From a checkpoint of a small mixture-of-experts model trained on Wikipedia.
Size: 16 layers, width 256, vocabulary 4096, 23.7M parameters.
Experts: 8 experts in each of 8 layers, 288 SwiGLU neurons an expert, a softmax router.
Training: 584M tokens, 8918 steps.
Below are experts of layer 3 (counted from 0) of a mixture-of-experts language model. Rows are named router (the router's row for the expert), gate (a neuron's input weights, with its number), up (a neuron's input weights, with its number) and show model dimensions 0-255. Each number is 128 + 32 x the weight over its row's rms, rounded and kept within 0 to 255. Numbers have three digits each.
After each expert's rows: "mostly gets" lists some tokens that are sent to it at least half of the time. This comes from a sample of Wikipedia text that the model never trained on.

# expert 1
router:139067129073154095137104171171124095162153177050160155124180094142105153112105089153157093147110102094140144134159163155067201098164162125139068150128147125124116109103116106147119136096083112110149112101089183079082083119129132141113110122161104112134137094121130176163117119074095160090050179178153169193107134123131109121146137183203069183056145100140147062137151188108127081110112113132113137099142102125134100098120041138157120156122116109125114115130156131094094157118093163144120157104169136111094165153114098125126160128152125038115117125195135172134102137079145130084105109133169164135098109114074100188119062080119067092144133093183171148159188112154103134116097135136169157132164178110143173201152109065073101128127131116134119107166128113111145171136119145
gate2:109127137100145117134147104111134124121097094092091142159114113205093150113139149139100080176135104114111135143164105109164221117105191145137116126109079112136126134182106068104052170138088181124101142060118028136150107126111117121089153142172168231133133196135116179099083095229198161145128109109083143135123134120105135107095133105144125158114146153094177119160100150153119142122049171111165156098164090145127099115226159093201136116153147115094093131098080126148128122143167138119122101123131148158105152118084134092170136082125196073106117131130148128170126203098127165103121119139151092172142075149097166144171134095108105108154132144145124101109178119158124126116139168147169181140126130088108115136156150075096110112149137122145146111175125079120067132083077138
up2:130172102114115085160132116102110148151150113104051115129153116185094100113122066172156108132146134132138101160121096129138146094099102117120032174154079135076103171194139107168151131133124172099079144109100091104090099092143080110110113092080168140146136194104084174130076117143112156119023141095083134083102160144080088123139087104181186136143150145111097106134186156097117126136079121097069095149085099184140124127120144118118125054137090142115063087084128127158088162151142096131157085074129134103131190137140061079100104126106103148137096170129148165143139138099108200148160139077140078108157095128144119140121184090172095109142114109135103122137138111079056184091194153149158138123183137124129152177162124091154141138139149168184098122120130148106127158093073136
gate3:097132080111147121102139146093102087155158156111114134147115123139076176129171152109184079130112188147099168034140131206099105106098101117205095118130157153085124122124161153161136168105102116122163124137145174126160155101129187174165131119099095152180084085150120156158101154166173149113102091159123125101116094076072167192161111133131095161154020138161121103139200160160105112131072118136118111148109171137081131158095089127128128208079126135051163116119067130154088124138095097123126127137157137141062115139121117138143106108154105107091070166092152108180129112098083169165109098111126127118229133135090104115197145144131092186099111110147125115167140092131088166108162173114118144136136135167156114091156152155140087077190112160120109115168133164117131150071117119
up3:112136141078130160125127115167145110190126153095106109155141150153137094157086099170173135139111104129200177193098145082171129165064099132119168086105134141118119168101134156128123152119105105134124137161102135123149096091139104139126144094094115143182095144152177163100114122088093083100054064149116192083150103126167118142109123094152172079139091138118073105122153114162131106099128109091212120095099135128112146150114049146161139132113130120138085109122114146125165159120174090124132172212222134105087176088112175161118152163161115098099079141144131130109129171174108159170159111097093092099096130097084164086145163116144086124191129156172077121121156166132075188129164092099134061124124129069225119148135106136149111132205141155049140154111118108109122072147140135
mostly gets: " Th", " after", " un", "===\n\n", " Pol", "–"

# expert 4
router:185085097116159171119148104105108123177160157111129146073157100109112161116122159106144119118142181104131092164197149141116159074161115132122127162142116143110091117137151123077111125048121109148197129106080142058111111104136069085142173135206080084153137109118139123180086159172164154124143210093105210155123136127117105164119142152174145182143129121170083110116160086166094108130129155128093128081142109117110150081150130143170163130077129147095081099087118107077113131190116160175113130158145206135157123124087103119164170083121144131119098160164150146149127115138110137070160146159192118151103156157111161147141116048176120162089113087156156126179094177143117100083084130111149149135171151143125194150177194069117158112104069160120148108147087120156169128176079135
gate2:144137210115157124119144090156190132108090126073124114137092166115090105177159131098152163111119128128087138092152162130116198127134172131088117142199138090105123104152097096151085159143089141152103150129154146165097111095146159079096131148159108158160167091119093121146169134141118182082115128135153155119095155122199165200161104124195108162160149161100146158114176149115046105082145206194143112100139091121175184139172163143089045117061161139178138142152060154069101113138125118094127128131099193124127059160170156122105153106159138148112171127122110086137147187154155086147132078094192100164117101105124073091151069110150139167121124155102152123144163125152191131134132143128149130141117126128129109126068120156135098201124137063085155144121109087140126154091090160
up2:100156131159087143050119134079094157106106131147117135146142104155147075144104167124168150092183053096159117195133181178149083129104176148124098098075108118135085200107166136107093098190067171152118148118072119127111077130093139104129111112119100101161115136073145101082149134121100134102170135083175117167107138112084153064081156125146135104086135152101075180101112152092137171104084176110166166139183079195118178115136152088171151110122107165088127116128087121163168120110151134134151127139146144102120112094133163085140118133113126148160132127162095156073126096197124174093108095093066118100116176115150086076037126107089134062196098143162088113136090154129115135117060150126178100101163078124086153105115138155134137087111153093190079134109124136114127116144148096
gate3:136117149130170128140088168111079101138150079130140111161138193134136125112154129161196109108133128139124098141206117139151083133175110180060135103128150067141158141129179182145092163110100148143171102102130169113126089066149149175153150191158117149177157132180153148162053164120142164106130097117091120129180139150186125180127202152186119115124088108147152206196246141088103145113103155086106161138102114145133108157086136142178185102108132090159096129111154104150128130133099134158144090134141154107121085127121124120135133159095143096119124138126149112127123102171169141146181145073163117092098148183098205108128199152165154120078153100147185183118145085073145175113154105122139102106161168141150123109156146112121111129150113085089170142198135169165161172138094151
up3:109144158140207088162142159098118124179101160088154122097154139165141107167139158115144109201132128115038134173152079109118111160124085136086125132134126134108162110139158117103128170058167147165183103109111143112121130067149138157087110081134076131110138133186127105193099147116117146094101129181074103108128122190106077136251123170137099168122156076137180110142150102178098116108149163148186179104118144126149163161138144232168114182129096113166123115115127115116136145142103107175172086097118147112130111166096119122133096150119128158133159173078147197154143148156085071139117146087139068127169142168161129178082152123107110156135166155113138093148124135106152140173122129128097172086109094172130085115132081162159143132153128176153144130089166135067213170105110117
mostly gets: ").", "\"", " University", " member", "\".", ".\""

# expert 6
router:065158150129132091104142130126097050123121132133117146115155099156085142140159118155141107109094150115079180113165151119148177102109171140161101154182129160055149133176106157127114124144149137138157106170156169132121111132088134092152101050153125088113126128111099168171142119185163161069190189156116208164069164125138186172132155152109048159096114092160087039084140145160114104147151160178127101168162141156089163107165064185183087161150111132079063154083136099108107181142139160119114127138161158103090108107143129130173168069139164134097116124165139144123142179120137138085149070114182156082131075090103035137118116092133113149149121085146138135140132121131110121126099157084145172148115088184103105164111098127120121114115151175165105099160082071150153120150122118
gate7:131142133100162130095180105180105095126081154087131124107116155151109142105158105186127093091115131145156116140102127115093211095158091137164099103185131153075104110191145141122143106113092129141129123159127152105188134088095119104175103089170105114133077120125139155123183098107135101109085115141132157078105132087209123173146129066164142113091178164140141155100108132207043105119096106106100144121099115180121161175150150138204136130173084091126138130117171108106089159081091125203140160177104149124097114077135112128088167084157208129129109121134166111068122154144152122088148090165152079112126152135186124158093098111093060093092093120097156105064157063100181164159085083119129168102097129120118103170105107121088175165126129147140097137080179076123155098167151147
up7:112125109067120131133156155140148139118157135114183109122105112143173035110106123082170151104117157078141148084164173121153065097074154156097130118110113129143096213095130145091145149118077191130096160123144150154126101157141106164113131128165067166106128121122151112145165144125146095142129099083106167037148150150032074139098082145192146121149127122124066150119177162145104161119127116155161139058147112150161158195121134126174090103120116094185127125167183130119142079119170070085105123116175122147114132169150124141133126129118132155181082126057053174086118103191102150134102047130103132184107110117126083151169067121144158141120099126094117127132142198183089153119143123099151135095156137090187126125146161160128122085160178156104167112131106148142066119138083124
gate8:172096114096096136158114141084061118170103129088077170144091083160108171069180085125119131111134155088113151125127179119124145128106131139146120171149142168143149151116118171109125090180143129045131129132126195132116164114151199143134123139096137104088087159155131110168119123092102123126130111160163118139206069126146182167086150125093108227105139109164105081098121175102157099129081079163174153137132164072114152071132111128143102121132157132089052107093095128121184211136127080138122118170129138043108135078107169081105151172115094135104120113158134138132109107145177164123154102199092145071142123143093145171105110155102078151108101094147095145190170104118074107138114071133143159163086126085198137124138101082162127124149115140133102094148115119161179140137107058
up8:142126153089111074071142183166126089097127136170095109086116100148153133150087069197095096121160137122146197068118123129124131140076143161110145137188166109093118154136172117125227162129114175093187164124159114160155165096097142128093102129185105094154095163123100168175165080117179128139145160117164138153100133161174118165085148114084142113181112139125099097095103125186167131098071156081128086110066121164146163164055083100082154093082108117099140126143196171131112166142198142088109127137145137116132125139146132145164203121076068122127068129133111145150105119148119132108131136109135142118203117089113127155131108174128131081117064137135079158075136048163126072096166116121168130094107095124159141151108102135121109092163108170109141090115081090159131177154154109
mostly gets: " p", " B", " f", " b", " m", " con"

# expert 5
router:142104135100126143146130053119116107116132116091110152122151084136115136121145117152114163097119175123139112132170151120106162129138125162159075118152142116114136157124149195100143131140136146106149086164157160124152070080087196077149153119143079165124128119206121165168106109089191137098145159105108132160149150177132088195137128118151100177096127089205110102118153171129111102157127072163082135114143112143095116144129071131177165174094125125121070142066066178065125143159155162146117135136129203086157104085119133090154185108138201112089061115163126121126091153167110121148115134107202189129164128110119086151128099114150067157132109059177138125169212135166080158068052138101160162140109132171131158122107106092120086095101116147130068082109080084100139136179109121
gate7:108141126153134105149164160140092073179163128122108151121159097159165091126209173110113109105137132054166120161141112165151115157159156093154107154161124145108099128123110124080131167103111144108141094113108132086142122129080112158084150087195171156181120093185157177143144141165158158106139104136149138114096126122109112136105081107177121103137176139117133135058142148112127052093052137094100156156063112107067124124118123177148190137140097143131132078088134178135089145093121094196120110135123137136169150117046119118148133098105146112146066122179084096141105068151105133112132093094086106168150146102069114140177089059156129139187090124123118158155080213161174097063117054124126176163147102092156107106136128123155157117117110202164171168147200123124089152130134097
up7:108160118107127130129178124152073108131114135089091120077132092147122053148207136109143157170150115112099133152170131153187100172145162101168132113106084113057136212112091136119097192176188193101097124144125133125113115140116105052111121112178117102197146136105134105110127155115158157141166110125115108096132085164075106154120122057191173120129170190145164122094106096155110120128147114149173164156078148054075174108141130139138105131094070120127104111097132132087103103142160092144188122108158150092084148111090124088117159127120095145187145102218125128114122112180143126139153083155095081095134102152138104139132147157113094108142119102118174153196127157139114128127126140137228089159118113129199076161151145145145142081159121151169118142168160051100110096160079139
gate8:133126087088148132144139143152179119155123121127152124154123116067156094144168112122140119123169143086152099109113120094117170126154101114111069139245144124177142096147183076121147204118103128127097139087130172104108133130119139119126141131169136134075148143141170129121103181130103147163080096223115180174162147116148083111116126121202112151110172185128148115162162176189107100120112161125120107096079166123160088116183087119177181145119158155105093121122111118117078085190183158180087096132116158079169140117112088125119052119109115107123126150123104125203095090104173097136149129196157188211080130127108127159163119194083117120171178179130122119153110167125119135176158128156175148169131076163120163119110062045133142131127115112125115133166137131105105162118144142
up8:111116115157145151148075181109146076027099129076122153112119140142122094128154119098120137133063150112190120130188126148082106107162141139171147143114144124094120128069083120135109109118050126121102142140149130119123100101145150178127095144075034136107103124134116143187143093096100146167168131153130069142091140071178099089138158140075170122162175091098127138104089124111083109106157132105098035091104153134090160136117088114134056128130118176185144106102081099137099141119114187121172124118115121161110122154188056173183104146128147136190128106118111152090087208085111137127099106139136146125128134033119108131122127093142175141094137147093054163047150131138129166112131091109091137139121129088153193181129113122111108093144173135129127127051102131116149129105089168
mostly gets: "The", " one", " A", " O", " other", " No"

# expert 2
router:135068123121150172115101173130147104112088121092178163094138098124135159076140123105204073135097192128084157060189145165107129107159127173133084127158184133163138126134099077053088146052115122177134177150122127147152156096104227147150123118118091155102121129097139164148069120131124164128090188112106145136148161112129153151168147163101119169140104093168095114104153169113100094132105108135149122118114093091097104138138083095147109113132159149091125113152100117134131111143134114096086169229137205110103085131177201096096172121130176063105101115119128118148064146099126168088108088123158141124111087066106133144136132127162070205144081085171106147139156129178109112085146135084126167124170173136145120144161104100163084071108147167147112113160121152138160130075081100
gate2:140099153123151152053139183114160125083079109108069117067148139149121135080161101123170123121132098163124139040141128085082174167166141183135145100216149116158094159122134167126084140111095142097127152152122134204124174127145162077161162121103096119154075082129152089087148137129069059138111162131102133135146089089129139092118147121132179158154100104123099155170137208127134091113154101206128160123152175084154152165112136113127106141123174190105099117146167124129172136098132123127106115212151219115125144132119154164099154105145150109056107173109110121141117149150094165095179104180119125140177185138183111179137134195122126171103133126108145143208061080127116068146136101109192143119156149148136170133082147127160089120120103104086118101134109162110113143140131142
up2:133101119150124174186088111132112155139128159140167157147082154132167184104139111112105063118161147128121121185171111197210166142120066111134175155094169163113128130108145174127117243122131160089117199164124074105214146103099150130114104147135135114118169173077111152143143098137124121140069145118122145075178121065110087115041140122082106123126139109141085122099168129152154091137141114095151157124129093135121062170144154121134134155087081144112169133107191151092161156113107138166140061164135125103099155101105160149164098142105079191080115137167107151094074089158118081201166115160175100090096138108127138185089125131151092148095132108156107139060108158155145140117109085145139135112174126107135154199146136123112077148155155124116119159169163132190126112148080138
gate3:132071127131141216114169155099134150089086191110106189112128159164080118125105130128136079123168197160160117080181134159133150165116203132085136152101127160119103130124141100109118118128140220113104084155120126142111162137108145130161098184136139108126091096176108105115138120119140074123140179119152122124129074094170157141182148079165156110097111106194106049104135146158137099161112106139083088085158118121066161127188120111101136123143135112076124091157111111190089167110160099148098099195135184052081142077112168117122165097130141099151122096210161100110218145135151166094131112136108208099155113075180156099126099090140137107121089127110163150099117196151162080162131087133161141133091138177140124122134085117103168151131149087176146147108132139098159100118153126
up3:128135142102119069085145141086173058103173168138148167140139189168109130167163095151123166142165096128105133184152080152138153157137184080182099128143090139120168107105171114112118183129203139165171114110117135056069106157140105118055087108138127134099109170114099142094094104094102156132150074111089139097098100183082150103125136097147185117123148127149130107141136127173107164113152095153130106174092125091112132157123109059144143128095155109136085183124086078121133117143112170166056191116143072143107094109077117135116141154135105130180154148144116148126095081082099105120117105120153130104168054073046119141175165088172110072077153212114137081116149132154082148128122189114097184122078153137115101151105175103157114152104106147139135093118096093163100071106098132
mostly gets: "==", " not", "===", " New", " In", " Re"

# expert 3
router:148100143150172197110143161102079080171150139112112152109161059157124165064093084102163131100081169110147126096136130134098137110169143143132117208141199148161122159193107126113103121109105081175128148117116134158121102114113136146174117144133154082132172142131104125166140092137150140094122150125134159136210161182200089142169137137162101130080119100119104106104140123085102098142127107162059168086153096105106087098090096094139166124102152194072168110096146154131108135144121147131083149168109183057170094103111206085121137116148142113118088091130168131138087165145066164108142117128141178150103099098104130158164115175117113153184124089106152177179144119210124078132110151152154145168161182180157184110138068107109135120086117130107140077158087150155142185171101078
gate7:141152125144172213098189129198068136148135160134160124129122140095128161095129036182138158112106169151140123153163099151079105075143167152104171126172135085160122161141174085125123092217094081152144144090149117098161100113111087180165136199098110174092131158139065138130126176114149169088138129140119119114159100107090109140139142159186091131125122169125099097115103111167072161110135135136060155125097139096105124095080131078124135075125098144075108101143150113158138089086143128120141146176077162119144126108172159068152133114088185154139089103188095113137121163115132121137123096118171102167150078080143173158158118130130103167143146095079151138162132187105172108090143138064103175109110201096099124140132119066130101090180118160115115166135071144133048094118097128
up7:128156158107054077118131068127209152154100180155042141170155099118105181110102160103191097064097108159130127188125140074123153152095143165201089110093088157112066139086097089131128088109110141120144126114117109102158116096212124179151144143182132174149130128179137092083154192144104089169171137127111117189143098140102134128126153119163098116120164133086073089128146148130082136153099179119135094101119078055168060146169108153141117131106128152108130071134180068085130173131138130120191156104112105135159144163193147111134099102147090192088182119124088111119074078202146114122069157090100121124141154113145180134138172141146136136090086136162104131159119141156113143068117133123093135085157148103071149129151174119158121126117132132119149131106110119136111106141157083
gate8:115130178139124183093140136202089113102136081099137151121170125167090137097111170169118143130137196101127115125168171151119126118165148139126128196168077127175086169082184120180116129152161088155137056144168124149170124121118133082137135104159122172137097096122185109149124061174100179111104170151100174081167158119141129179125086119088063077123115163179078089098184120128082153119179069134093125109175136164100144065131142081138138138145138136170119160079132130150075183192093112158165087114157157164070158077150140153107145103141090120116092168165167135114143135219143144116142159137127151156190118123150121123132098142126142162122121120130140025192196141135150135081175111144095108145094118125097110132123151130163104127124134150098158102121091098082132072115080124
up8:114085093068177080111092165129125154176154137141044128195124106139186079193086115094165123108158121171144147163112075154174150172080090060096062080075151103114146115163083060112104170114116121126086150098137110110039147072145117150143108128113106146093125120146113150088076144118080139174097123110131083165113111156155088091189189178113199177160160106094160163163130175100121171128092165141160110153086161131121154133122107166116145100158161116152100068139154122153127093136063122120120165136083116085183116088091103137148180144140133098136107145134136173089131095107116117149186164132156110156104109091105117151131136135127104086149168070131148133144086143113084137093088155156175163104160139144107130091147162150152131152162142090165078106138122159205105126088133115
mostly gets: " \"", " on", " has", " during", "==\n", " had"

# expert 0
router:143112120126171105124098168148118057132145156150165157085176144134107198130196062086125071117099141144101118088159168185125202070175137134143082143187146100138121107135130134105153096066143136119176132125172160095172104123103175148155127118189134117139164133152113179188151084158142180086068136109179160152141171104143123199131126155148109113103134104154140057164122127100101082116125129137063118140091110162127081094142101122107111129089133161110150129091113149136094139104118163107068173173130183126130081133091098110115130099083146093078119106143144102149078141120121096045117117110181180142113105141093143117091093083127097181176124081145160136149134095147112113111106083124149192130092141130151183150093112021123151127103133195156109101209151098141125140128119154
gate7:081103123130170156105138136082112068131202141125146158127113158090127127103171124083125141077068179136165161103099119129146170110113137125140111110130160180121139130164128077107099122117146092158066133169142171081136120128152160153138140115091158129130112180059141130160151148144136141134110169156149144137042092109130120059154171144113092177131155101148078087143180119120136096099098178124133128081087136102139125133099117098076119113180117169128211101107133060127136156093157110153125129121128148099047103107145142164123127183163139155147148113105164102143091169120104141111043076149116052148168127122068103159226088166097073130095174162108131169110125077147090156141166095044128120137135156077134114148165120146140080065136096112129161145088158063155151170156084117
up7:136120105181123133143143146116132157191142166141161110173178105125145153134099120125192073176128073119090107159154076095117082102143083170170075171126220143200120090110189102090158148082061151166096137144142050120078166101143112140127134147148082088095107113125160121121144076163099160128111118098174119164139110165184154097134108156108130106163116167122128136087072178173105106083093131128155166168082189126140101124131159087139181165094091150086121096151164128121151128118118153108114169165103159161127133136074071142132102100163101163123099103105073146190134164174163178100134176116079114130144131115154162123144102179172121116177140130126135152113148146126073106094097146060144125165071148148134065144121076140112161130130131138109079083157073170066119181133161117
gate8:195068107134116145154090171151140127112125140120104182135169101200132170126150143148085131134125192103164089118154048140112136095124148140095131173114101122115135113117175164118165088108133075067189137074143068139073147129141072060160152075228198088126128115093099093093147101138180138101163148103150144163108185165166092172120168141116136087121107103131082121139084154153169131179093185142119143104115103078148134080138161117115166131139174117095110118114156140116139156125100142106139137136137116159114059100132159148193187080120112101194092136138132126086127082101126106075166132171163126063168114188149126097054113098122150133128118100075155141106132185152117077110140135141084150118110163118113180180151176131162167120085132134133111145105110098139189084124138143
up8:154084073134141170071140182176212115114132113154064133139131109114141143081123151115129124168151111163104110153091165129142106150133131091123123153124094120136077097083144123092139167099103115105087098153152124147214120142137075095113133119075104188092098155159160108125118112105135094204199149081108112063048094124110091135075163120180112094111140072102102090152086103103099163130101137142124157091117132094124116207139105106131166054116166152163085111112194133114167154130097108081143115164105137130149126146122101117108084186159138110134131107088102156116111083074114155160084158166144114146122135092143160161112136156164130167119168125138068146084103186101115146091108115134047044111125178114073166183125125094077113097136119114118098094173165156185164127160109099
mostly gets: " f", " c", " p", " r", " t", " v"

# expert 7
router:095110087100173142098137143077087105170150100089114130074111102109136177132162121089188096165101124125115189104199123144102178081152098135131114112127154114091142073133098143105122154104113100150138158168106147170130137131109187148146140170176101152170125134139089156175088107136141118143078148153167179162101105100130168144158118157167089206067091101161138145125162188125109119094129111104133101110124142126105122078140139198187125155078114143110128142124098131098067115163134157142073122159119170113064120147089127145122166120183119107067128066169161174154132148151145119065136122097145197133097088104109084151148087085112129197146122077166121119145145074163110169123093118126175142135168078165159137207161114089047143106149115109184103083197124105112155201139138151
gate2:158165093120070173108123130110138126162128141169103151100145095151060113157159175140178139112135176095129195184153106104112080160067112171116035124119148129141107109146126144087040137195109116160080148221129139139164117138114129132132148151224096110110118126125097120158128130138163176150199167091116090122119075124142152116187131115136111157108103122119119110085113135143090100105120200155145152072120121128102132171107102126171141146167148107092125125135190159126112127121101108115127123115101155114120175188141077099177091151151111170123116089135103160155150050119056122097139152051086109121166093153116166105149147134130119154183129120128097115177083144132063078168148133096135130136147103101144143128091156178150147097074171116142077112181032130126092123172160131
up2:076175185175143149104121151094125133109099117091193139167111113115186104079173132131121144111130184053163132141110192063173065174099199185121104125138150113107119156136090110106131136096108131118143143113124122138101132188145184157096079173108112136121100118098109085099123153126149137137150091095147114144093149108123081070132103108103152144085151167129083126070127148134111130122163196130159172158186137092131119117102136146122096170128131085101133130119109153204154091096176157107128119089060127139142092132154121066111137127124150075146049062093083076115140224126130161096113093133093171104115121131108073118108155106103091115179107152123122140079169112210173101145102145135116149114137182129136150138131097096067108074118192128144153113034168122123090107133127140
gate3:120155073093153052120149135144096102143150130157081142161105088133153076150209091202134151129144146120118119097114140093093140138098162139183103159166121112058125155120121179180161116163163113107112178129118110101130162146056157124171181075095044093129119170137133086199144087118212106071133124096122124137107128141123114154140094114125080098097140147148108137081099120136179104156097107110106145128065124158134117123131095157167068111144064130167098148130094131082108173195194133095105106112212097107146106178110088126118146179141083144067110131085143092189124102103140162100207116111136111112148121164095104098107090124102063163137147120144081152131100127128115095136137056107128100182142079157113127134108126114152108159178152141120113150139143122165129170077151066
up3:099106208147142109191108077109096139111098075144156169086123168138129142121157144128076091055072144102124117176119135166117142090106123117088141124183109120147073104188158123116104120090127114080099127153135170135141095128134162151149121175084222192133108099097136135081107125083152086137096126166152099070122122159117150169099116045153166162176059123151096185133122179134123177118166129148088093143109123139084177098123123146168110185230126128119116127065144185100145148155096074146153132188068136119122100111124126098097170134056122095130171156089104142108109126145120095145153070156141068123150114094188121172111156099069122118124124136116076122140121144099080158144183123129135085076093172138103173125147075089103138135135112148119139139136087134112157174136147157
mostly gets: " he", " g", " were", " J", " Y", " H"